Weights of a small mixture-of-experts language model, trained from scratch on English Wikipedia.
Size: vocabulary 13053, 108M parameters.
Experts: 128 experts in each of 12 layers, 128 GELU neurons an expert, 3 picks a token, a softmax router.
Training: a variant of SOAP for the experts, 1829M tokens, 13955 steps.
Below are experts of layer 7 (counted from 0) of a mixture-of-experts language model. Rows are named router (the router's row for the expert), up (a neuron's input weights, with its number), down (a neuron's output weights, with its number) and show model dimensions 0-127. Each number is 128 + 24 x the weight over its row's rms, rounded and kept within 0 to 255. Numbers have three digits each.
Before each expert's rows: a language model's description of what the expert responds to; "comes before" lists some tokens at least twice as common just after its tokens as in all text. This comes from a sample of Wikipedia text that the model never trained on. Tokens count by the router's weight.

# expert 38
It responds to: Pipe separators between cells inside table rows, especially header rows of sports drafts, results and election tables, e.g. Round | Pick.
comes before: " ", " Team", " Candidate", " —", " MPC", " Party"
router:135112111107126148158147136203088102140151121135141095143144109113091121109106135127126151139113130125142138103132126093146140111140144124171089108142115136121170107134134181156133120135101117120145126105137126151153098120142128147099111146092132134145109098117115130139147123107126167162118146111125147149115112168138121102119133118140121085098146126109075120139118131143086170113124
up0:128111155141122087164104121156127128137134145139151121118087110116116084137161126097129082129138137113121113184178135155137117183147084159124149153163091163126117120082099128132142122119126149130124150117147122102083142180132188159099156136150101133126132131150135100110121113117126125143156119060123182111123097083121165156143155144139169159117141135110126124154090153112148167142132
down0:136154123126124139126112186146115118129137100126163111128140114141160134116148144171158078134128126105152167124106122119149131135100102114146117152091115073090120130073123155163136135118140109158129148129138182182153120103117141136137142116116111149108130137114153164145102149100173148133142176153079109110126059098149136108143127071127102105118116104143147154128180150107120118111096

# expert 6
It responds to: Verbs of receiving, losing or causing after a subject pronoun or noun, plus due and because, such as lost, received, suffered.
comes before: "|", "-", " to", " a", " the", " his"
router:156092092123132143140160124077129118118097101147129125149136129087154097127156167097132166156091153133152124138106132119121129165134177141155156137163146130116143104103143103107159160153122128156106124094125102115159128117125086164121118132115118152121087139134171125110154126094152103125116102117105126118050115131108074149087147171129081116101112116176123107084136131091126131164129
up0:116085158102102125121167151130129152107121144078091151140145095121140097148132138175175136097113139112150109101147115134140133116117131138121117116117119136151149116068162100150132125080135106130172133126156136099110100159138132093115135151133104092107108091158141115114094162085136115183113121138163144146121127138114097162149152114121167122080154152143134074136102142140153103129132
down0:122146109144119121151120086117099113162106106087145141113111148116142128149114127044157137138097118154109156127159118145156141126088141162118142153166134175094150080157096163141091123134121119160138129170171115096120143155160119117147172159116169115111112134126140125130143106134123156080117141103121119141136106147107124150105087113160090137094087134109128115107152112126152101101177

# expert 51
It responds to: Forms of be and auxiliaries in narrative sentences, like was renewed, had been extended, were abducted, plus first, also, initially.
comes before: " a", " not", " also", " released", " the", " an"
router:114119143122110135118121147217131092096124142151124129129162131137132135133147129115132167124130108132118063149106115098150102153118132116089162122097117082145134149118123135076095143102141095104098151096147149094137129117146114116134083141138190109126142154120133085148127100112175166119145111136106131155108114154158119111140118148139077182096158132130114095152151104145091141122109
up17:167112157152100132122136112128106127106132138155155137147152151138143141135113147149094101149162120127096126122147126182128153113169080131112124147115149129100128143121083117099090159175121111097166160170140115098104126157110154115120127064114164093112117117121101146118129098124131138073103157127140165106144148151106145132109140094155102114171129111094138139134112111173125128162130
down17:105173137131109065109109117067108100124126093128144066132154133131131120140147113142100182145119134090095140093139090132145126125142099140069116143108155086145109154128120100125103115132134150160126161122114128140103110114097126153149154160154117119083089166125135106121175085111130128108107098105178141126124132118112086055137127123092164128126110140150128173137167153118135098122125

# expert 35
It responds to: Numbers inside statistics tables such as totals, goals, points and chart positions, like 40, 37, −96, 62.
comes before: " |", ".", "–", " |\n", "0", ";"
router:124134128124144113131165101129163127132121185119153128136097128151160095169168101110171148135137115161112106138165121118088127145163113101166122162149160094100156142107082129138140173142113151128151110114089118135082110128145107152182135151114150126158074133150105117130093133113131109118112132111176127101113101129133127164160136155130125112112091135152135195110139156143161110143136
up0:117108098122099118123087175142105123077121172097062107135131138142102163163148128167116144141084149141112098103141110156144151101103119128120115134155146143156163159082133187119117121152155127139136164121115117085126155173104174140134134099118146146178152152132140086126098141126139116130121108121159133152133151155129144106132150094125124131133140099101126161171116156113125106154147
down0:126182136150107103097130132094066146127120143157092145148122089082123128147140156143120114121090149143121194114092122102116102126099102098133121074133124092090168119203141102126123106158143100116138105149171131109113144092126126126160167129121148140064105108145139111128111162148079139140114132145151106127127165126119161119151164103127152133146141090162106156173161119115124097121117

# expert 41
It responds to: Column header words in wiki tables and award lists, such as Year, Result, Votes, Candidate, Title, Award, Best.
comes before: " |", " |\n", ":", " %", " Award", " Best"
router:143159183155159116119107123104153123167087142122150139115126144100102092139157166119154133092151111130137112118137126129145143121124117163155136104111107141136065118126127112153121125165104129177134137119120127119174121137122106153155170175125110082105077160131138109087131150124142134135095120157155150151144100153163075158139129168142121088119172118130115157116093112146129131118141
up0:135159131114138111134149131102132147126143120142134125121150134113088150143189116165099161106170133119098124087102115116121122123113114126142135120068117116154140125125157142078131114050098152129138117166161124103094133140127135132164170134140064093123147106103135139152146152165142137151118146165095106117101171112140133132181114154092098120167143100126132148145112130112133133130092
down0:100141120136127124110116138102101098146130134170133144131118142136124119150200126127104156134138085080123161120085155111084127147160122123082110147179143125157107117133130128134152111113130119155126121110119125110118167137135144153153151132145133142133133112179140095148130155086103128163133120105127130130136130175133098119136174159120165108124130143141137122134147078136151094130140

# expert 37
It responds to: Bare space tokens standing right before a number, after month names, in, season or Act, as in April 2024, season 3.
comes before: "20", "19", "18", "1", "2", "10"
router:075136162132077135114108094102106133142140125145124091147118102116153150079114134162103135123136127151151188159143105101136083122107101123135146126120166093136110137123122140101129118100143137148118175126110144156163122136167130145143150139137160134134149152136149129129082141141089135127112172133120140126130131115137126137124149138126131131176129100121129158107168132129146126074092
up0:120096168164079073124132134114106077093146127127131137135119118098142134139151156161159149135120129081185106155129117138125149145142091102131115110145165138093105112129164095145109137130125140135161181144178116124114142115129172094114124122166137157106082139089132073133121131072140138112172144136079162127137117149145124116136119133127134134092131115136123116125156134126115115127143
down0:095155127169119138144065136182172139135111092149158089144071136155113110137101112117146106119163134128118109104119148148138138122121155107143131129163139129141153126126156167103168140121108110126130140106156116150144187152143122142163136135097140072148122097150144146102149144169131115144113162137133119067160153162138187163145151139141110101138116106122098112120106122139110129118140

# expert 11
It responds to: Bare space tokens in wiki tables after a pipe or semicolon, usually before a number, as in sports statistics and results.
comes before: "0", "1", " |\n", "2", "3", " |"
router:173099139146115144149156152122145116119112177121150142174107140144162104177172098098147125145154107151120157146147099123100131153122102136127087116096164124082133114096149127102098153097174157131141080178135112138120145113171083111185091135143147107126093118136143100146131106140127102150114114150117151094125119078121136155119167183155127115121133101135110160118137147106148115179074
up0:118130093147134128135125133133138143142150169073100103129151162137101149119122120118116157146113103135123136145117133124144135125089124129136107136110132100136134165120177104150127093166174147091118136172150169128094128187124143096117127123131137133145164153157116118119145182151148115131159144120144087107111140095164138138159175154166152067088155146129125137145178165125136174185117
down0:110165121136119183113121149158136125121111125147129103118177122147123119099082108161126121132106120151115153165093127138118175127157140135101124125108084085134137090113137120117155160155106141158173138144145108144122156058118131146180172118090151149169120127082183127133086115123166140098134160091119092115104126155077124132118150157147111119127090116164174120145126107142071117113077

# expert 49
It responds to: Prepositions and time conjunctions following a verb or participle, especially by after announced or led, plus after, during, from.
comes before: " the", " a", " his", " its", " her", " this"
router:128143121143083127145128087141126109141108126141166172144141090093149143142150151161147128130154136142118113123121144087135146138119139132157122097117091123112094088120123125140163148111115133143097112131137117066126155159137139153136108159131155134105122130143124152178143115161108072080110120160130129152144109102175147072113139129122130139090133155177173109107178108103122169137130
up0:163122142088152101120142134136154121123140171102133132159135110152160123135128174119173116109126137176090091136114104109126113110128095131126125122125179085111144127170121136090098157111135125128105150095146131084133122151083142150119170121143139121133139144092140103126138189127147085156121134105163103121133167115139127095127139194091142110117108140122151066117078137122108145151131
down0:104112124185143152151147146170093100135143130100130084060097116104132133127127100120123123103135175120117139127169143123112135149110147099169093151119091130136109113076167156108140116092097127153132110147103114122125168137132148152158116112106132155115139137148089149157138090119145150074125115164119117110131090126155129123141136084165151158167141143110102157116196140126112126130165

# expert 24
It responds to: Closing parentheses, brackets, braces and quote marks ending a name, year or quotation, often followed by a line break or table bar.
comes before: "-", " |", "|", " and", " is", " |\n"
router:146137154135132163132143155125146136114113139145157100155105135162090122094116145100095187091137138115166123130133129111123099168124154116125119115121167124108097119154166158106135149133112150098136113129101096120107096089140113156083165124106140137155055130121134150099121102111164158109100120131150145131104128127088142127101164099132105120164120126177085125068128098157136100104107
up0:144177095111122131144151151138154125151164107119100156110119121172116154115195129114176108160137098166138113101094128129102142115173143138131167114137137133153123121125148146128126157120122115132173148137125153164134168110170098130096127152159141124149144073165121090121109142140115104123139108140137054123118166096140128115126097119136163085105147149132108109099118138113125132100142
down0:133120144111131109144111093135107147163104116121097119100135104173106143126105152101133133104116127118119130143116081107087102156147153117149114174085123120089114131143076154147163112121124184144128143155141161106134178159100127138118091168118111125130090130102127166099147091127125162108117135078124105120164101137131116152099166133090136169119085140152164166149151145154135141139131

# expert 40
It responds to: Digits and trailing zeros of large numbers, percent signs, and units or scale words after numbers, such as million, km, %, 400th, century.
comes before: " |", " |\n", " century", " (", " m", ")"
router:124158098121163137157128130152151134136135130127129187125173135110088153139158181110150139071099157157146082119146114126125118157116129164111133148129149147092099131125118137110092132114130138128127164087114125087138151097130129131111166094128116156155140139095108135114088147091137103141116129124163131133108167134147092152169097139080120165091083119144137104118138116133117090055161
up0:117128103122137110163114074112099088144119105128118175166139089112120158076152165088141101102087131117126137178101150123113142134121088114115152088106134139110084094133107144129062097143088130147120134127126111148125139092136132099099143109168092156145135171140153121145156134098081125127124162152113090188143138089128111139134115145100082110095131126120142143136137144140186140132157
down0:118143121136158127140140067161101129121113142108169174145157142136126113165104097115154137125128118155143114104125113147149097147091128126143146114117131112150090130118120149163099100087133142152166148143092083135126138116116154164134117145117139116113113129116141131109122099130159096193141169120135183159138078128091137083117138115162107099146158120117121157145145149150099152147129

# expert 3
It responds to: Final suffix pieces that complete abstract nouns and adjectives, such as -ity, -ation, -ical, -ary, -ism, as in cler-ical, plen-ary.
comes before: " of", ",", " and", " in", ".", ".\n\n"
router:134124125109071139138122161092068097160092130130118184110120166174133117124149096114129118126116103145146092088190094121137107144126127134106134129138109135155108146154125156129091122176097118152146153082143115143149110119136102152134170118102148083122147159111091132131184137167116101153222105151138144097149153088081150109174108147154152157099153082135145114165100120149134122138113
up0:098138136098128133133161093160092114140102099157110131137053110088153150086150110138148105152163140115143131134132152093146122132140162107096156107171123101113113108143153119112138167188135115129137126108131124083180148159134162119132137107121185135160111114128104124119122154128124158070105151125107133115152139106110116159137081162135147143125130111111119134161162181117136140158152
down0:158156137108128128102130150138138148119160118073136139139135149136130144064091096051121144163117129106138139112134135107095145173158149146121081164111126118110135169153088092121149143113140127141150115125175115167114143117126082140119108141128121095179130145105106121126113099114169123146124107159148089146142120129123111156124133148136112140127134123124108097114135047131128087147115

# expert 18
It responds to: Commas, including ones fused with quotes or brackets, in lists and before clauses or asides, such as India, the… and which, they feared.
comes before: " and", " which", " but", " who", " the", " with"
router:139140115122083109123133172093085144095170142142122106117141138130086109115121131103138160099137159146165093130136154102147118114123107150116123142095129098128116150157150122114177114120119149128112117133124151135138129119147092104117168121095120159126092097127138186129146123153150131138167115125120133123144150110093145150118098102095126172131156113150107157148147127111102168118088
up0:089106158114115113126171153129120158171137124114127106123144121155114146168114119181135127102152150139116089153105168135115141109160183126120138145117090132076085117161120157160117135146111120119127135119149107148136117159164164143141147150105103140116151107120110158089102158142136120095103094146139059122116135070122129139156113148194128132137155128123113140184124165111131121175101
down0:132132130093153174117095074146107140103118132146119141143150105096149123113126129067092154170114103113100112120131091130146128124143069130159143130156167123157151135114149125104130094105149131125096128072106114131112175151127140093166139114176154141093107154125147118133125124133154113136143117117107160126128162136143125152131175177107136130111103115154113119134141119157147093081142

# expert 9
It responds to: Sentence-ending periods and copular or possessive verbs after there, it or a subject, especially in census and description text: there are, has, is.
comes before: " a", " The", " It", "==", " been", " is"
router:139151162134142128158140137095108155073101165138130115142148150134122132136116164114176135128115127122119114180085108131122088157141132143144104127129101119113149115084101086155110100170091150145100109105139127127136141127151112123137087127135181131170140120134126144127089130136089068151093147105122165127096152091074143122139158160158109126112112123108093169180133128098123168138122
up3:111103091150110134107163120113109085119144164107098139150148130124138138131110144138156134143142113144165169093095117129141123147144154134067155154136137138105151110110093148165138093133121135163109128145139099124082115141104113121195145120116129135130141145083114130146134097131141155179118119128125097100131130139103105150112117114114146090170140138092117112147079054058111135124125
down3:112142153142155135106120140107130122114128118133155183104147154152158113116137078074122135116096082105145120154099112165116150135147134179185109131106084138095108115140143153134079129114153142129132110142131137125178156116150141141123104129131124136114131132108095117137143144108154093127115125095131136132131116110089194180123144155089099151139127116134123091109112088124171085138089

# expert 58
It responds to: Double line breaks after sentence ends and the closing == of section headings, such as See also, Honours, Career, before a new paragraph.
comes before: "==", "The", "===", "-", "=", "In"
router:170143122151088131141141109109127125132113150096129073108149153152183101148113114135113150153130172093150144159102158081099139129085151156141116126097138074134119121116127112128146135156117093092131140124106138168125149084139138168143155114129166130128140106105190096149121130091181078099086123122117120156181116169111112070114164119165114151154122163139121135139190122105107137131128
up0:105116182162084081134139105137107118092082139126131104143182135157122119129061098121127130160151151135151107130148127117162130102120100167086145127122106126117153125161084131137147138112112098092123138112144140122122142098153104082171176118159054087133125139107167138138125166114130130123130108085118071158109106155161151159135101114144104111093127132118131132147107142141118133126119
down0:127098139100129183092114170102132119147166103112152120111135117137157121116124136127104148095134114094149162103105149151124119123119108132141144111133137117149152115127159128126143144098114150191155126153115071119121108118155103105144162155147112148126125083119141168103130111142126110158076181118146153129167136153153161099144120125154143125143105120140096124121126142127117117102122

# expert 55
It responds to: Stems of common verbs and nouns after to, a or a short word piece, such as help, own, open, swear, guide.
comes before: "ing", "ed", "s", "er", " the", " to"
router:129115128110116134111135124118117087144147145128130120095194128088161165089083142103152135133119144158110127107129105114119145185128103113100161132122124155135117126114123158131102167134149093135141141151133081065101111120125122127166151146135130117116114143138097133149137158125103129160146088124132171164160122157140115065145093094126135097105173105105097110164134099112092138129091
up0:135119162143135124141103113073111130135150085080112134127123127123145122099098117120153135128112094103131147143103142133138135161119140142120145127146109167125119127111137117121156170137096131118120137114130119115056171144164154151116162173142141078108102118116153153127092107135145122159137131159156120159106134081155137161067106118145102130147137119093172161136123110188091122110133
down0:126101131106150117070162117104142121113143114159180108108104123129122158162123156129133175168129117147117131108128106149135107104110096133119112132128138117125132132144138130166141110095151143164112171167139172140184123078132114148151124137099123173206129103155124143112147133126141159154118147133129116130121150117127089159183135141124129150116121095113114144114114135135128132103129

# expert 2
It responds to: Prepositions like with, as, for, at, on opening a phrase after a verb, participle or comma, e.g. served as, merging into, carries with.
comes before: " the", " a", " well", " an", " his", " its"
router:141132105130114135122120078112137105107078141125107130091150082101143169111098148114132149163149148138124119118120135094131131159158144164131149143151106144113143117123109122129141124119141144159100097116114126068115175121172132118121104166128163146122163082142135170169122146137109087113118090125136159117108174115136132098093149138114118134136119126168138129131160116080141153151098
up0:111107139152066114134087124105128116146108115123148121117159157149156159112183123124163074128109118102148126165112116097116119076149096124106101112154122120088108129125136160082089140128136111129104090153130146146134123111167123132173142135132123148111156152105124129116110176155131113135162132090130151097103133122141092163127122155167126124137121108146120115116164105129103137068121
down0:107140118124177129146182142116114127122130146148111142150098133125113113150123165117130179111156153120138096100108174126132160184097131121126166144157117144101108058151102127130163107137118177168135125134125123147113103124083139141090126122080116121133111108136122118130162119087109108117069153139127119088135103105109117073144092114108158127077113144134120119130169157160131138141122

# expert 27
It responds to: Pipe separators between numeric cells in sports and statistics tables, plus semicolons and arrows in lists of values, like 17 | 55.
comes before: " ", " —", " +", " −", " .", " \""
router:102103149108165159144126158161136114145122128118129121133145140168112116127148088130150174096143121138137155085098129132150123142144107133164084105135104148079169124089113142177135149106097120112102149106126110105077091121104133117133107160150120172140152155112104138120095126128117174135193158151128100158111132126134143138140146096157138122099090096100128175140134170129160130153102
up0:072162154110109147143153090124143080128129103117140092137155165134104141155138077091129115115095111119117096147159158121152122125174124186097132109131125137093151136141141087120124144137174157106131111105139159136122124128135124104137178079139126083096126112144128137146128158155163147102085120066097131105123158121109131135114101136123099120109080123124152164110133125129149148137060
down0:105145150126103152130177138141144127119076154133145167134153149122140166140118162156149051112138112124130162131105128161103117106161178121074148123146152130117108106108120103073158129142109135137158125057116080134123149109179128104129121140147099141140101130135137119089146099086103124152155124137146108097125142186153118140137087155134124119101136114117136139148110106128101100147080

# expert 46
It responds to: Standalone space tokens in tables and lists, usually before a year or day number, as in April 19, plus opening quotes and symbols.
comes before: "20", "19", "1", "2", " |\n", "3"
router:128120147160144137122148138073126138120101120150134118199140166091177162143140135126107132172112115125122133105115123171112154147118140138143134142119183120126142111124155156083143152097116139145112112111125116130175140108134100159138102139155126127115105094106155128095084117147153108103100102119088137130109102139144087149100160158114121108147118129100114128092162160152130102114129
up0:066151167130100138109087156162140164119120164097081157091139124093167113144143139136172121105131126119119145141138146102156154103103094096136153107147117113172102103119096156104124135154148103129146122116106116159124148120152109163170125160112137133171137060110149102120129138151102118125150140149147136080132121159107133099138132109124148125162141153110118185143114095128139105164117
down0:156123167103119131085146122109148094121160152099140137061096117135095141142098134142106116132160151129081121133110143136113091122126127110123117166115136127109147126144152146123097155108122113163109148127100155116138134145143150124117126135114083142126122120155119159103133138162142125105143114142142145152117145115109143122120170105074148142110119106128118127148099142132095159122110

# expert 25
It responds to: Opening parentheses before abbreviations, years or counts, plus == section heading marks and en dashes in ranges.
comes before: "19", "20", "18", "born", "M", "S"
router:116168140143113128165114136098171123099158114138153146133155117127148118109098130112122152113161137164156152150105169104126135109141123153139160121097144098141113103091119125076115116150144098139152127110121126113138082117099074109123143136126123146092159132107118133128137094130108104096105129116198152134148103153138134106103179160122139138138121088137098135122128123099127148074124
up0:095099123118146157149139146101128122141140103152143188153153124182175113114191071109119110113176104100121137131107147098130102147099148179101116166108130148150082136139133107154120121081120141158147137142121123189150159136137118128136136103145087138173147101118120114116120135130126138149100130175123110122135116111075162098085121127112105129152127143135149127117101142173172146147131
down0:124114147099120123114127123090129147117121151116103059131107124115103118137093191167144165125097118124145095119125130118102151125158145121164131125120123122154139133083135131087141131144119098129175157151110152107134143132144124133154104160108151115132129141141150102179133133145130149087186114092145119156121150146127104126168092124096109131100154135136093136170129137149111149096128

# expert 62
It responds to: Final pipe plus line break ending a table row, and markdown separator lines like |---|---|, in sports, election and results tables.
comes before: "|", "|---|---|---|---|---|---|\n", "|---|---|---|---|\n", "|---|---|---|---|---|\n", "|---|---|---|\n", "|---|---|\n"
router:123139129186131153152090157116138157144113119143091116153132150134138099135156165123168158124143147144131079128109094116102133156149136149134158075109108129088121094129165111117127143150158118138053087144113101171134110107171156135117152159128132105141113082161139123086117145136113163113087119127109100094078109148086129131112122146133109138106112155103115125131147130121105124160111
up0:152131107062085123104153122102108145123098143103137119148138139145159077093127173143114100122146100114119110114142182141154110125140115135138138182150061095130119117152138151117132117125117135139126138127156120123128097127111143099121128124140146098133172114186140135109089084169127105144125178100137093156159154111126088130166106143131124129159122117118132090166154133127105140105056
down0:147139121131121071094127133136150174128117166116098093084133147120115152151095146146101100129131118120130102112136121095127165125120093155128116122130158142113167152175124091109130107130126150081087105139156201117099115112112148145126115149130169132157124160189153132116112121123137182128137148143108091127092072101105096128133185152097082102131115146172093139087089158112128092089113

# expert 19
It responds to: Subject pronouns, relative pronouns and auxiliaries that start a clause after a comma or period, such as he, who, which, had.
comes before: " was", " been", " is", " had", " be", " has"
router:123146120087146146164105144178126145085103096156167138154128097107142116096142142120130112151090100102129103172077166127111091139135116125149086156104123097133156183163113093140137127137157131127101111123139098182090160090139144102114147097137147158146163140126137125122110124107160157132118122113104120136162085162120132094126159111109132156148139132138128110097109115105098153122092
up17:134113131130121094099150113144100115136151175127175072157101126139112113089109119102136149121104129150108178163135146117163132166144160146134089116110118135127094141147142097131108151117101147153145104174127173097142175137128086141115110093158131179073148090118144104163140115118116124097150156149153108154114101156134127177168131157105130161081110147131129111120145122124132069112108
down17:110101123105113127133108131118153156099124090112133137116103144081138148115117169106149143117120111154085129146121134139151133113128144117129089119138122132102119112148079193125152132163193108111121130107150126132119085178119139144145142121083162095172108142155115120172149127132124154145070128195083130121101175163136141108136096120132107173118127135122138118110080104158118177086110

# expert 23
It responds to: Pipe and semicolon separators in tables and race-result lists, plus clause conjunctions like and, but, while, although.
comes before: " ", " —", " x", " Ma", " %", " JPL"
router:141112174100158153130177139098109166134101147158138091180141102117120127118124125074104161105144153142096104137131153123164124146120140115152137076174119126090102119122107112114142163129141145128136130107119102094131093105113107159079135166116123134145081133147156109123151146151137168144098111129165147139110098133154115123084091138140087105111123133106110130110135141111148165138121
up16:150094134113128121125144141136133120105131184118143115083120113160136170160148128109114126129132155111120111123152137105146125115120133148134137098151122169139123113185128094148106128085082118117144151183156153117092111138100115131143126103104152082138112103080145155152134109131112129153170119125108142147113097158096144136109152103152137102105144150146165146116137127153174166161136
down16:177144103135124113158179115131095125141107126163157121094136137173118148097095119112135127124112158134131127177155120139139134115120175141117109131105124116135143126121117112143121160119129135131147164108126133135169172145162157137166138120129146104151158138106122105134140137126107101167103147113120073139119152138091104084100114109125084149098128108142126116112162111175158107140115

# expert 60
It responds to: Month names after on or in within dates, and occupational word endings or nouns such as cartoon-ist, botan-ist, politician, professor.
comes before: " ", ",", " of", " and", "\n", "\n\n"
router:176160120148136134135118139145141086150138123184131140126159149143148126137159130165112136116164129127102111139132095131184123150122097152179123088082163125135155129134159146122109146113135113123073150142133084120146125112123138147113149128114115090113133154114087099100151112094122085091131130111084080126133122137124119140124143123125128114131190126119134153136132113131134132122172
up0:115119137101147105113108091129150106140130144098096140119085154128074098106127144159133096180116125088155174180153074162127124144131119106130105108135136124107120094162095166097125137070093136115126146154095159120152094115167166124116133110119099127091123141138093120118123171098176143114146147154092105130143117106131154103132115136131160129132157144077121123157093110100141175134136
down0:144123152113082134139135139162141144157106098148107158129105118099116159123078075171109086134173136134115113124132128069151140136116111145105140103125160116109123127105156134063136104118150123142136120095137101066138080132091118092161144161140107184140167130119143126140132187116109124128132121142148134157094124112146147119150101142138143141157111163173126082121131136104109143169162

# expert 45
It responds to: Digits in model names, route numbers and codes like YJ-15, SH 266, plus closing quotes, braces and Greek letters.
comes before: " |", ";", " (", " |\n", "}", "%"
router:163178142146135161145159117088162148092132137154133079150132126150132144119142154098100139088111114170114096105110084135110133143095128142094136129154154168148115119111136152095128146079109136121169106105114110150113148126128064186111138073123113158161095112104141131102073140134131149138125116118120118115104150111148150152116139122131093119138086129155122158100164156124118099122110
up0:084103142143132085147166122159129164124122126094096113094158137117149156130169125153130141085145121132079131137107170143141108112147140150125150132135142127122118132072134126137107160118102161165127087154125133113120156175129120105107169140183135084168096152096147140178104144095118128119131134095127091169091141105157165125146138116136094078118117116180100125115112106154145130114140
down0:152129098132101136089134134127147158094152118132130123136108091147166149131119076132124131155121150141144117123132112113102147194156135138126129112167124107094164121158094110055091142083228124133125144105102135115128121144148129115131105081116104127143199170159100093109150075132111143125112149143151097124138124110127170139121127118110126097143110119102116103136096173118069132130124

# expert 42
It responds to: Country names and three-letter country codes after athlete names in sports result tables, such as Germany, USA, FRA, United Arab Emirates.
comes before: " |", " States", " |\n", " (", ")", " State"
router:118149127149172114117082134103145111182130137098159136129098117113116086185123102089150168151106160137161100100153137106098178101121127114133095100156122127133164133109139134104151130101131083116103103160090124141141105130105135144155122098174088141121129160128140137107113110114132148143135153138147136126118082130123145169150141166098105111124136153133130154135161172135161097103084
up0:133121117179100154120131129150121096159112149149128104127122139144150085139148097123158135117161070169115105154110139119114102096148141082117145137156145186148116140117116142117130119178132129129134108147164103120101124134128106126146142096134122116136159102130098106165113150106131086122144130120134120115156157117146131103129133094052138148140153150147107087126157167118126138133139
down0:138132117125133159126089113149148126146117090142138137131149105165150136154110136158165112143196126144135122138148120143135158151120151120141163134108162131134123125131134115140139118120089116155124168096158135131114132163141103086153111181132137089154096156143141137142142137146118097173128187127111156141098170109118138114112158171110143157144101156146161131138126138130113109140125

# expert 63
It responds to: Prepositions after motion or change verbs, mostly to, on, into, from, as in towed to, flown to, arrive at.
comes before: " the", " a", " be", " his", " an", " their"
router:098133126114125130159126132164157132116109125116148114130137115115152163160116134131124124137151146104109173119114117096101132122141165133107123104134142097119122108129114120117122134113189146120101109135133106112115118142117172112107108169125156199128147090124121107119164124163154128096113087149121141142136155147157139142144148106149150187136121100176100084108138123129084202101133
up0:110137116131119104139120124148158097078144106137122108130098123153173132129108104116123141105103093108165166121148110115096134114121113099124167102206115100127114114120130137112123106142100171089116113139105142136130169151131120159147123174120112125091136156141113098131180161131138129124147141105148150129151111101111087128141121178163170162154131128142131121130125133121172166116122
down0:107149121143123165148095104167071109178138155160116124142105150123094111117115150137093156149112120135146081127131129117129166126153088132144113120127086146141114125083151151124080149104119116132177097136096155133151148121158142135122125131155154146139130079119125117146125128132167144121157173133167141108120152135121088107151156138159166146120119114131111119114127164145157160088153

# expert 15
It responds to: Coordinate symbols, field labels and values in infobox-style lists and taxonomy boxes, such as °N, ″W, Coordinates, Died, Phylum, School district.
comes before: ":", "′", "\n", "°", "°N", "″N"
router:122127124156124154129126103158149128113149098142113116124115118162112106167083149122153091148092146171186108167135124088112107160119132108145073174138113113105146107100160121082131137127159125102116100108117121142143138122128159181095157122133118120152131170150118124110076116141109105101119151134133133133099152102149120147145097093135108122126103150084148109144110092121170143105140
up0:120111124107173129145114151133148131107138090115107105083179131165136116132099115128102112099107088083101135112154170119082128149100107089109128154116126128137163137123103160133127122170105163110165159152151132144143153157113104112129114112154120148131111117119128109121126121117141129117128156070200128137137105128165117105134162154132132126121092151148176118132117106115153111133135
down0:135127125143140111142140129112086124176122137183140185149136114121111126128138148128119134093106091183118136107102142147172132059137140122115129128136160116131132101150165161135123151144169140177126157112104103103115139153143129134160159126163085132122148093144110150120066094118111164129142146160130167126113127097083140116145120134147105112142122143158119168150140117171126101118120

# expert 47
It responds to: Word-final or middle pieces of foreign names and technical words (Sanskrit, Nanotechnology, xanthopoecilus), plus research, theory, learning, journal.
comes before: ",", " (", "\n", " and", "'s", "\""
router:148148091154134136163165160116125141104122174140141103153120120106127141124124143114115115110147074126155130156147057117112145166125126124148070129110137156179108126140155152093111133126110134110131125101117102148142139153166126118147131120130097112114120121123065124121163128136178117154167099123138128109123089119136122141128144146127124147119120126160146118117107176072093113149143
up0:079157119144142123165117125136103151127156162107085132165114146150128090131110170154130154141091122149176137122102123127129124147163161120122108121109141141113142153112146118116157123126156119123099090151147074131114125106166089122113132104155091139163143171116151125144186136088168124143136123190150132145080133116164111093133123109128153103102126149145110145131098077122107100097157
down0:190122127107155159130131114125126094126120101165163114140132118164086102097126129118144118153096128108176151137137112129112122107133098161117117137116060150100164127117138099114146147155154107109139120172142163140147121152123131132123155088150138109161081134102115136142123107069191144117109145115106121131132157144123088148130114114090149119140143091128101126098133134077150164159124

# expert 31
It responds to: First digits of years and day numbers in dates, after born, Born:, Founded: or an open parenthesis, such as 19, 18, 17.
comes before: "19", "20", "18", "17", "15", "16"
router:102125147134065122113150092180125149099161161159133118189159085128147092142071118121088140145120107137166166142163119110112154133108177109169163158126151115162160150119143112104137167161113106107140137146110136107143163168120132145090165135096144112124101132168128153174113114119098094079148143112108152146102093146140162165106117127128100079143114128101167119103155126137094135104134
up0:160166133148100114118118118107113116102129110134109115145126114153132133157159115133106183122135145126129159115094124142130131134108112129109098145124148107110122098172137111193062110060118131076118101122103135131115135113111156129117174099170128104126138159162150129123105111085143116157172108131157126118133188093134154124117138147096169114093133157154106119160122145113082119097115
down0:103124177107154101159127122140091114164154133140163149143131166166170125107134093133119115123113146108149097124177119180134086105138151158140067183114122142135103158114153158132131162124157147104113070171111143089132141176127130151157159144112123114093109109123130141143137102186123149132122130092126157112143147110141161104085144138083156104102096111127118096101138165152121132112089